python train.py --num_hidden_layers=8 --hidden_size=384 --n_experts=64 --experts_per_token=2 --d_expert=496 --d_shared_expert=0 --hidden_act="swiglu" --moe_layers=[2, 3, 4, 5, 6, 7] --router_score="softmax" --normalize_top_k=false --routed_scale=12.6 --balance_loss=0.000842 --balance_bias=true --init_std_router=0.00728 --lr_router=0.000304 --num_attention_heads=12 --num_key_value_heads=3 --head_dim=32 --vocab_size=27588 --norm="rmsnorm" --norm_place="pre" --norm_eps=1e-05 --positions="rope" --rope_theta=13600.0 --rope_fraction=0.75 --qk_norm=false --attn_scale=0.177 --tie_word_embeddings=false --parallel_block=false --init="uniform" --init_std_qkv=0.0372 --init_std_o=0.0093 --init_std_up=0.0372 --init_std_down=0.0057 --optimizer="muon_variant" --learning_rate=0.00929 --lr_mult_o=1.5 --lr_mult_up=1.03 --lr_mult_down=3.0 --beta1=0.9 --lr_head=0.0129 --max_grad_norm=0.5 --warmup_steps=200 --schedule="wsd" --decay_fraction=0.843 --decay_shape="linear" --final_lr_fraction=0.05 --batch_tokens=262144 --max_seq_len=512 --doc_mask=true --train_tokens=1798000000 --max_steps=6859 --dataset="wikipedia_en"
Below are experts of layer 3 (counted from 0) of a mixture-of-experts language model. Rows are named router (the router's row for the expert), gate (a neuron's input weights, with its number), up (a neuron's input weights, with its number) and show model dimensions 0-95. Each number is 128 + 24 x the weight over its row's rms, rounded and kept within 0 to 255.
Before each expert's rows: a language model's description of what the expert responds to; "comes after" lists some tokens at least twice as common just before its tokens as in all text. This comes from a sample of Wikipedia text that the model never trained on. Tokens count by the router's weight.

# expert 0
Description: Line breaks and equals-sign markers closing section or article title headings, like "= Rabou =" before the body starts.
comes after: " =", "==", ")", " ==", "===", "\n"
router [134  93 169 120 137  94 151 103 107 135 148 104 122  97  83 133 127 146 118 108 114  79 114 116 128  75 142 119  91  95 163 145 158 120 161 167 131 161 133 167 136 101 129 103 158 115 154 171 133 158 142 137 150 115  86  89  81 115 118 140  92  98 119 151 130 156 117 127  92 128 103 109 134 108 154 145 152 141 108 162 135 131 113  83 125 152 121 164 157  98 102  85 110 139 138 123]
gate0 [144  91  67 138 140 179  62 131 127 145 136 130 107 121 156 153 106 142 132 149 111 113 152  94 138  97 112 155 123 137 126 115  99 120  95  97  89 128 113 135 113 158  82 137 104 134 155 133  67 138 142 128 165 136 120 132 111 136 188 116 124 182 129 136 113 148  94 136 116 111 130 192 122 149 125 166 144 110 123 106 105 133 135 115 101 170 150 138 150 157 104 138 107 140 131 142]
up0 [100 119 164 133 110 141 120 144 142 188 158 158 161 132 167 130 113 155 158 132 127 129 103 127 150 111 182 144 131  97 137  95 126 148 121  93 179 143 120 127 149 102 110 103 122 148 140 105 139 120 136 121  72  83 148  97 110 102 133 121 105 114 156  87 131 147  94 119 126 153 182 127 152 127 145  98 125 131 122 127 127 145 133 153 141 174 149 142 155 131 120 139 161 170 132 127]

# expert 14
Description: Digits after the first digit of numbers, and ordinal or unit endings, in years, measurements, tables and scores, such as 500, 140, 7th.
comes after: "2", "1", "3", "0", "5", "4"
router [ 96 133 150 122 127 177 107 140 154 135 102 153 142 204 108 185 106 149 131 112 164 104 125 175 126 185 130 128 100 127 137  96 109 136 157 127 136 107 160 159 112 133 154 148 153 122 166 152 161  95 102 110 103 122 110 168 157 124 128 148 113 118 114 113 140 165 130 164 156 139 108 111 149 128  95 147 156 158 143 125 138 120  94 147 130 156 108 121  98  99  89 109 130  94 141 171]
gate0 [147 164  90 139 157 102 138 135 126 121  90  98  92 110 105 142 117 126 128 166 133 138 142 101 136 102 140 124 130 155 149 135 111 144 108 164 104 107 115 135 128 125 158 105 118 134 169 126 105  79 134 124 114  99 120 125  96 167 138 120  78 172 122 121 142 145 148 126 100 156 104 144 105 140 148 113 159 132 158 139 122 127 134 151 112 109  95 141 118 152 122 154 123 160 152  97]
up0 [147  90 121 136 203 132 141 149 151 137  80 108 163 159 110 130 124 138 122 158 116 157 142 102 134 122 127 119 115 107 138 111 159 128 106  84 137 119 149 125 103 134 167 159 171  91 116 123 169 122 155 148 140 103 109 139 101 152 108 133 124 138 130 104 122 104  99 117 127 124 145 111  96 148 148 141 189 100 151 187 146  98 108 119 124 113 121 108 103 142 148 126 129 132 137 115]

# expert 22
Description: Blank line breaks, heading equals signs and table pipes at section or infobox boundaries, plus field labels like See also, Website, Starring.
comes after: "\n", " |", "-", "==", " =", ")"
router [154  97 154 133 137 126 124  98  88 155 143  93 118 151  89 124 151 126 114 143 102 157 103 109 152 111 140  83 100 149 128 139  98 153 137  91 145 180  82 184 122 158 171 132 137 120  96 140 141 147 141 153 135 150  69 111 117 144  91 123  91 143 122 140 133 150 128 110 120  81 119 123 135 140 124 129 136 114  92 117 168 117 128 156 139 184 123 145 143  79 115  79 104 131 131 123]
gate0 [136  97 119 159 139 109 122 121 117 123 130 152  73  91 183 127 114 120 111 138 123 133 168 124 159 130 164 102 138 116 130 150 180 136 146 105 111 148 178 113 117 137 114 131 182 113 106 107 140  87 151  90 144 126 147 137 140 121 126 136  97 140 111 105 147 132  88 124  80 113  99 122 156 143 186 125 121 145 116 140 126 171 145 129 108 179  99 108 144  95 136 139 152 153 156 119]
up0 [114 136 132 128 118 144 155  94 152 135 112 137  93 122 117 103 137 156 112  96 104 164 161 105 117 142 142 154 150 121 127  96 141 131 116 136 126 158 126  92 173 131 121 145 115 122 108 107 118 144 133 139 109 155 120 114 142 136 123 125 116 137 121 139 128 138 114 145 128 144 101 131 132 114 152 140 136 172 112 160 142 119  96 133 153 148 145 110 141 128 133 144 139 151 106 141]

# expert 42
Description: Digits inside four-digit years, especially the second digit after 1, as in birth–death dates (1872–19…), plus month names.
comes after: "1", "9", " ", "2", "0", " ("
router [140 150 135 121 142 134 112 126 129 161 154 157 156 136  93 135 120 142 126 105 135 133 127 102 111 154 121 104  89 138 141  85 127 174 176 131 135 168 100 169 110 127 112 106 144 123 174 118 145 111 124 111 124  93  78  87 155 109 116 125  60  94 108 144 142 194 121 111 147  95 118 109 108 113  97 118 116 108  83 118 107  98 160  87 125 166 145 143 103 131 107 112  99 136 122  87]
gate7 [127 135 117 119 167 110 196 114 144 114 151 112 134 155 176 108 148 101 115 165  79  93 122  96 121 119 156 105 133 159 117 105 128 116 173 108 144 118 152 114 144 132 112 114 115 125 126 130  86 134 129 147 126 145 106  98 116 120 122 123 120 160 164 131  80 173 168  92 144 122  51 125 121 141 105 144 138  76 162  92 149 107  97  99  95 148  97 114 120 126 105 124 154 122 133 127]
up7 [126 105 124 166 149 160 146 125 150 158 154 143 135 116 107 128 129 107 122 145 112 134 133 126 142 145 126 132 125 106 129 131  96 149 140 142 137 139 120 114 115  51 119 156 139 104 152  94 178 110 144  92 125 107 117 134  82 143 141 108 159 118  90 135 133 104 131 119 135 152 179 106 119 149 137 131 103 132 166 105 146 143 160 112 163 128 147 149  72 124 145  97 106 102 106 138]

# expert 9
Description: Nouns heading or naming sections and tallies in sports, election and awards articles, e.g. elections, votes, games, List, Career.
comes after: " the", "==", "-", " of", "See", " in"
router [101  86 104 122  94 119 142 130 102  78 171  59 143 133  90 140 173 131 109 108 121 144 114 105 148  99 148 137 164 144 136 121 111 101 124 129 174 138 103 147  72 122  68  85  93 144 111 123 135 110 155 164 126 124 166 116 106 110  94 145 126 173 121 104 135 121 121 119 150 121 149 104 154 115 149 123 136 163 138 131 183 123 148 141 158 126 110 109 103 125 111 131 113 146 129 111]
gate0 [ 51 166 147 125 110 132 125 106 125 145 109 165 131 131 122  82 151 138 100 149 123 145 172 116 156 160 165 123 123  75 146  99 119 145 114  69  81 132 158 111 125 130 143 126 117 146  94 173 139 186 131 168 188 105 101 135 127 124 150 112 142 115 146 146 165 104 117  90 123 139 187 139 123 139 118 126 131 108 131 164  82 110 125 102 153 125 140 105 137  99  93  96 140 142 144 134]
up0 [106 102 126  88 104 140 135  96 138 123 160 102 125 142 114  99 150 149 109  93 120 136 166 149 107  93 119 121 138  98 136 165 135 139  80 158  84 123 127 105 142 162 174 156  95 117 108 153 170 148 120 131 147 102 160 132 122 147 137 141 143 146 144 169 169 122  96 108 151 147 181 146 141 106 108 132 157  95 119 181  78 122 122  93 145 113 129 159 127 115  93 117 143 159 111 159]

# expert 53
Description: Digits in tables and date ranges after en dashes, such as season spans 2010–11, goal differences +42, and statistic columns.
comes after: " ", "–", "1", "2", "0", "9"
router [140 172 155 139 127 136 140  91 137 110 166 124 176 108 128 106 124 146  89 167 132 151  98 137 138 123 150 129 144 159 153 124 128 111 115 165 142 141 140 162 138  94 140 110 112 132 101 142 135 149 129 164 114 168 132 122 113 118 139  82  95 127 106 162 158 163 105 125 137 132 143  98 160  93  82 163 116 151 178  72 129 121 136 144 133 111 110  98 151 107 108 130 104 114 137  92]
gate7 [124 147 135 134 114 145 157 132 146 111 119 152 123 140 141 109  76 105 110 186 158 158 155 139 125  91  79 142 158 107  92 177 129 123  98 156 129  92 128 112 106 121 116 128 141 135 110 108 145 162 125 111  96 149 129 126 156 133 125  61 138 132 101 164 100 143 179 140 117 126 159  80 100 113 166 155 171 139 140 120 128 121 136 168 147 122 108 110 131 139 134 111 126 131 135 154]
up7 [105 107 137 153 143 165 162 138  96 148 163  99 106 127 119  71 132 134 112 142 160 153 114 133 104 124 148 131 152  83 183 145 187 131  99 162 112 134 101 123 120 161 109 146 134 133 142 108  86 156 153 125 156 121 146 131 161 134 110 129 117 130 127 137 115  94 138 127 128 121 144 141 116 138 134 116 125 115 146 162 126 118 166 128 158 100 123 158 112 135 114 126 130 157  77 107]

# expert 10
Description: Nouns after the, his or its that usually take of, in or as next, such as name, species, role, son, part.
comes after: " the", " The", " his", " a", "==", "s"
router [154 125 133 140 106 125  95 141  92 101 147 140 116 134 100 116 166 150  85 142 133 136  89 110 112 124  87  76 157 119 111 104 140 147 144 102 131 155  91  87 123 138 103 134 137 183 131  79  84 117 126 147 111 128  99  85 117  99  91 136 105 146 108 138 101 125 117 102 102 124 116  86 121  97 126 104 125 125 145 117  97 132 137 150 112 166 119 156  87 112 128 117  94 140 151 185]
gate0 [128  84 146 118 173 140 132 160 104 122  88 142 127 151 124  79 121 118  84 108 135 136 124 129 186 124 120 104 120 147 134 138 140 155 151  87 121 164 125 136 153 136 123 155  99 115 153 100 156 136  87 134 121 126 136 133 117 112 112 145 129 155 155 155 108 135 153 108  88 171 120 120  82  92 154 120  96 110 113 132 122 132 157 131 137 158 151 149 126 187 136 118 192 112 150 127]
up0 [112 118 134 114 131 125 111 121 122 130  98 101 155 110 144 131 109 148 131 154  95 133  54 159 102 141 147 125 137 100 163 122 125 122 144 139  67 102 164 112 168 154 137 166 116  93 145 102 136 132 116  97 141 138 120 148  82 158 127 155 138  86 147 138 143 138 136 102 119 118 150  96 142 103 145 113 169 105 124  97 151 119 139 150 130 104 149 109 146 123 154 150 162 123 103 103]

# expert 63
Description: Month names and year or day digits in dates, in infoboxes, tables and prose, e.g. January, 2018, August 26.
comes after: " ", "2", "1", "0", "9", " September"
router [126 151 137 160 119 124 143  94 111 128 128 123 144 132 108 148 114 148 116 138 142 146 102 104 183 174 154  73  82 149 102 107  93 159  98 144 139 170 166 183 130 119 161 141 142 118 152 113 130 142 156 112 124 116 118 108 159 169 150 108  62 116 111 141 125 127  96  80 158 102  75 100 158 118 115 110 120 156  96 138 148 109 127 155 155 171 135 159 161 141 107 129 131 100 125  98]
gate0 [ 99 118  92 104 132  86 144 155 140  92  97 123 109 150 135 127 125 133 137 119  99  85 121 162 115 121 154 101 116 113 154 121 146 133 156 156 143 126 103 142 110 121 131 126 125 113 143 138 165 102 127 140 129  81 151 129 116 147 122 130 122  95 149 117 149 139 146 146 110 197 108 106 148 156 132  92 119 177 108 127 156  96 170 123 101 184 144 134 130 111 114 145  93 149 139 104]
up0 [115 143 141 136 106 128 162 153 139 154 135  93 163 175 120 173 125  70 118 158 138 132 115  65 126  95 114 150 112 130 129 106 136  74 123  93 149  79 161 128 140 129 148  73 126 123 156 144 118 168 151 148 137 143 115 151 134 110 126  87 134 114  96 133  96 157 142 139 164 140 126 134 135 108 140 154 134 178 108 115 153 110 175 108 186 111 141  95 112 127 116  87 147 190 141 144]

# expert 30
Description: Common nouns right after "a", "an" or "new", such as school, town, family, population, business, university.
comes after: " a", " an", " A", " new", "A", " another"
router [127 122 127 132  82 113 128 124 141 101 176 129  98  99 106 147 128 129 104 117 161 168 130 108 120 137 129 108 155 161 143 111 116 147 156 111 180 103 125 131 102 153 137 139 172 154 153 120  90 132 115 123 106 134 129 122  96 135 143 146 123  99 113 146  88 150 105  87 100 144  74 136 147 119 139 124 125 124 131 135 111 131 110 134 103 144 123 115  74 135 127 149 152 112 130 155]
gate0 [ 97 127 140 149 118  88 113 104 145 160 140 116 141 154 115 143 135 110 137 109 156  91 118  83 107 131 156 100 139 129 118 126 146  94 139 134 124  74 131 112  78 114  51  96 134 111 131 119 111 115 102 132 157  75 146 108 108 124 112 131 140 111 136 130 162 101  82 108 121 121 124 138  92 146 149  92 145  84 133 142 137  86 118 112 140 104 138 139 102 135 139 129 128 143 158 165]
up0 [141 143 174 147  97 159 116 155 142 164 166 164 177  75 128  51 106  94 151 141 102 160 116 120 129 139 126 139  98 127 130 152 101  86 180 103 105 111 117 140 135 177 193 124  97 140 138 112 154 115 117  90 114 126 146  90 129 146 149 147  94  96 147 134 142 159  96 155 101 152 167 128 157 131 138 141  95 154 104 132 121 161 120 147 126 146 114 153 128 114  73 102 142  77 151 123]